config.yaml
n_kv_head: 6
head_dim: 32
norm_eps: 1e-05
weight_decay: 0.084
steps: 4751
Below are experts of layer 9 (counted from 0) of a mixture-of-experts language model. Rows are named router (the router's row for the expert) and show model dimensions 0-191. Each number is 128 + 32 x the weight over its row's rms, rounded and kept within 0 to 255.
After each expert's rows: a language model's description of what the expert responds to. This comes from a sample of Wikipedia text that the model never trained on.

# expert 3
router [110 105 188 224  99  99 125 115 189  76 109 156  75 141  83 148 121 130  96 124 118  98 155 131 154 120  27  89 105 134 110 191 166 108  83 123 163 131 131  54 147 172 134  68 141 113 144 115 145 153 124 110 156  93 155 118 112 113 177 147 114 148 132  93 150 120  85 129 146 122 123  86 213 177 130 179 127 146 123  95 138 120 164 163 145  96 162 168 181  75  95 109 127 121 103 129 144 179  65 105 176 151 131 144 126 114 100 123 163 154 134 116  83 134 122 152 104  95  98 128  76 137 104 153  95 140 101  84 109  74 105  92  54 151 111 114 122 155 152 101 138 161  93 130 181  92 121  91 173 142 164 171 118 141 139 153 177 156 106 101 107 160 147 138 135 114 180 131 124 119 135 101 101 120 167 106 154 127 113 103  57 154 182 109 123 106 133 132 153  95 162  43]
It responds to: Capitalized words in award categories and titles of films, songs and albums, such as Best, Film, Music, You.

# expert 2
router [100 125 151 143 190 105 161 182 153 165 139 145 101  98  76 133 116 106 174 107  77 163 121 115 136 164  81 126  94 164  90 110 110 128 131 127 108  99 136 192 107 116 173 150  56 111 140 127 118 128 137  69 156 152 143  83 188 112 133 143 117 156  66 122 155 165 121  55 155 130 126 109 141 177 138 166 116  85  87 102  70  98 115 114 105 102 149 123 189  71 124  80 147 160 137 172 117 104 142  95 112 147 174 190 138 155  97 166  97  78 144 116 109 165 115  92 170 116 120 156  78 166 130  99 104 152  64 159 147 157  77 161  75 146  96  90 170 112 169 118  80 130  97 135 176 115  99  70 120 118 135 115 155 139 123 156 144  89 179 102 153 149 168  61 114 160 184  93 136 146  92 123 149 130 132 135 177  97 162 105 184  79 136  85 147 110 128  82  95 126 157 171]
It responds to: Pipes, line breaks, dashes and digits in tables and stat lists, plus byte pieces of Tamil, Thai, Cyrillic or Chinese script.

# expert 0
router [108 138 158 136 157 150 176 122  90 160 131 180 129 120 115 132 124 154 113  91 164 128 163 198  77 137 135 100 156 118  84 139  86  84 172 209  73 125 163 174  95 145 183 110 118 147 112 117  72  91 143 124  98 118 114 153 181 149 160 130 164  81  92 134  68 107 160  84 115 159 148 115 103 136 198  76 149  94  98 138 140 167 130  97 101 175 142 190 139 128  82  72 161 143  90  88 142 105  69 122 134 148 101 140 125 119 106 130  96 159  70  91 113  79 110 133 120 182  93  57  89 169 132 139 183 178 104 154 179 119 131  96 107 163 151  89 124 148 158  82 194 110 141 105  70 116 159 150 165 134 133 122  76 111  59  81 117 155 145 149 112  80  93 131 125 122 114 130  79 116 109  89 150 105 155 122 137  74 142 182 115 105 142 139 139 149 132  89 152 126  92 148]
It responds to: Leading digits of years and numbers in tables, lifespans and dates, such as 1 in 1716, 2014, 21.

# expert 7
router [136 176  88  88 122 139  80 125 118 137 142 142 149 130 129 185 157 200 244 145  70  79 138  78 130 111 186 152 103 169 188  98 162  99 173 112 101 124 123 108 163 146  67 107 194 106 132 123 133  94 137 172 127 105 150 145 120 121  52 135 155 139  93 149  54 137 144 108 131 131 140 124  97  96 120 119 113 100  95 162 113 138 134  94 128 109 140  99 105 161 137 194 140 140 139  71 127 162 128 178 112 133 163  58 137 135 114 147 165 161 127 152 138  93 103 172 112 142 123 206 131 107 139 152 132 129  91 181 121 123 119 115 160  81 182 105 172 120 110 147 126  86  97 162 111 154 105  99 119 167 116  62 165 134 118 113 143  88 125 138 100 167  94 111 114 150 136 105 133 106 167 156 152 139 106  81  97 178 213  97  88 123  77 162 111  63 150 124 116 130 172 161]
It responds to: Function words linking phrases in prose, such as of, in the, by the, his, their, commas before the.

# expert 4
router [165 153 107  92 120 111 200  64 113 129  81 122 150  75 170 119 121 101  64 162 150 179 151 132  82 163 163 150 127 107 118 116 109 105  88 100  90  75  88  65  93 103 137 176 147 173 176 167 138  96  79 131  96 173 120 100 116 105 103  73 165 140 111 115 169  93 178 161 125 113 137 130 146 136  83 134 113 123 140 127 102  84  84 131 132 126 120 129 123 111 164 136 129 176 109 172  91 168 139 203 101 140 139 106 136 128 143  65 188 150 137 122 159  84 157  92 118 167 144 128 116 109 119  74 133  87 193 126 154 105 146  88 155 170  75 176  80 164 162 168  95 160  90 141 113 164 127 148 197 126 107 166 119  80 151 139 144 140 112 140 172 127 152  95 119  85  61 199 113 146  77 107  59 133 115 110  63 116 149 118 117 162 122 131 154 167 140 142 169 127 122 141]
It responds to: Sentence-ending periods, often fused with a preceding piece (s., )., "), and single capitals in abbreviations and model codes like U.S., VG20DET.

# expert 1
router [152 110  86 105  94 173 121 171 112  96 148 116 152 121 125 133 167 120 176 143 187 124  70 140 178 101 100 130 147 110 118 164 165 135 149 133 142 167 125 131 145  88 129 116 146 141 142 156 113 118 126  89 108 162 109 189 110 141  92 179 100  79 196 145 100 127  91 180 115 134 100 150  73 151 121 108 106 133 159 109 157 147 114 134 200 108 127 172 107 157 131 121 122  80 161 130 119  53 152 151 171  96 122  90 122  94 167 125 110 124 112 124 134 168  77 144 132 109 163 130 212 101 165 167 104 167 122  89 141 157 131 128 154 110 139 158 107  68 127 111 155  98 168 112 113 100 130  75  25 112 122 118 139 133  95 118 109  97 149 138  69 141 167 153 168 151  93  99 171 141 107 208 174 122  91 156 159 176  59 190 155 148  98 210 131 104  99 158  74 135  80 119]
It responds to: Verb forms, verb and adverb endings, auxiliaries and conjunctions in running prose, such as enforced, would, but, were, -ly.

# expert 5
router [137 100 119  44 147 142  99 169 167 153 111 133 197  97 132 112 131  79 186 104 152 142  87 116 146 110  81 188 174 142  97  76 118 201  66  93 139 148 119 157 124 117 109 114 120 145 164 136 133 166 167 106 174 112 135 174 103 156 148 204 120 119 167 106 144 141 127 156 135  63 143 105 157  90 101 103 184 141 179 111 151  97 146 165  70  95 138 102  93 158 144  44  87  90 165 159 145 116 116  88 152 139 121 102  75 118 132 150  88 128 148 132 136 128 146  80  65  96 140  65 111  79 148 108 157 168 212 152 157 162 158 131 115  85 170 138 119  91 124 171 139 144 152 138 143 148 134 106 102 165 130 163 112 155  62 136 108 142 115 110 168 122 117 146 116 140 151 100 114  90 175 137 105  75 132 173 147 115 104 122 186 145 128 114 119  65  98 138 138 121  77 171]
It responds to: Common nouns and plural or suffix endings closing a noun phrase, such as year, team, town, efforts, -ations.

# expert 6
router [ 99 107 189 121 130 115 129 119 166 118 129  92 107 166 132 107  58 148  63 133  96 108 137 118 149 115 124  72 124 124 169 136  80 146 131 101 150 143 174 172 142 129 128 155  94 105  75  97 166 157  93 129 176  73 131  89 120  80 110 101 112 174 151 172 185 161  59 136 117 169 119 185 115 108 172 142 135 153 101 163 105 150 134 138 151 179 112  50  88 119 129 182 101 159 144  92 131 105 151  67 137  79 124 156 157 184 145 113 113  98 127 143 119 149 172 137 144  75 151 105 158 132 140 137 122 113 108 113  36 173 159 148 157 156 106 122 174 132  26 115  93 114 167 122 141 129 126 177 132  89 169 111 167 145 191  97  97 199 122 110 114  96  92 161 104 122 179 109 154 145 158 112 140 125 152 161 104  83 142 102 122  72 176  99 121 177 175 147 117 157 118 132]
It responds to: Letter pieces and accented letters inside non-English personal and place names, such as Giovanni, Albrecht, Trishul, á, š.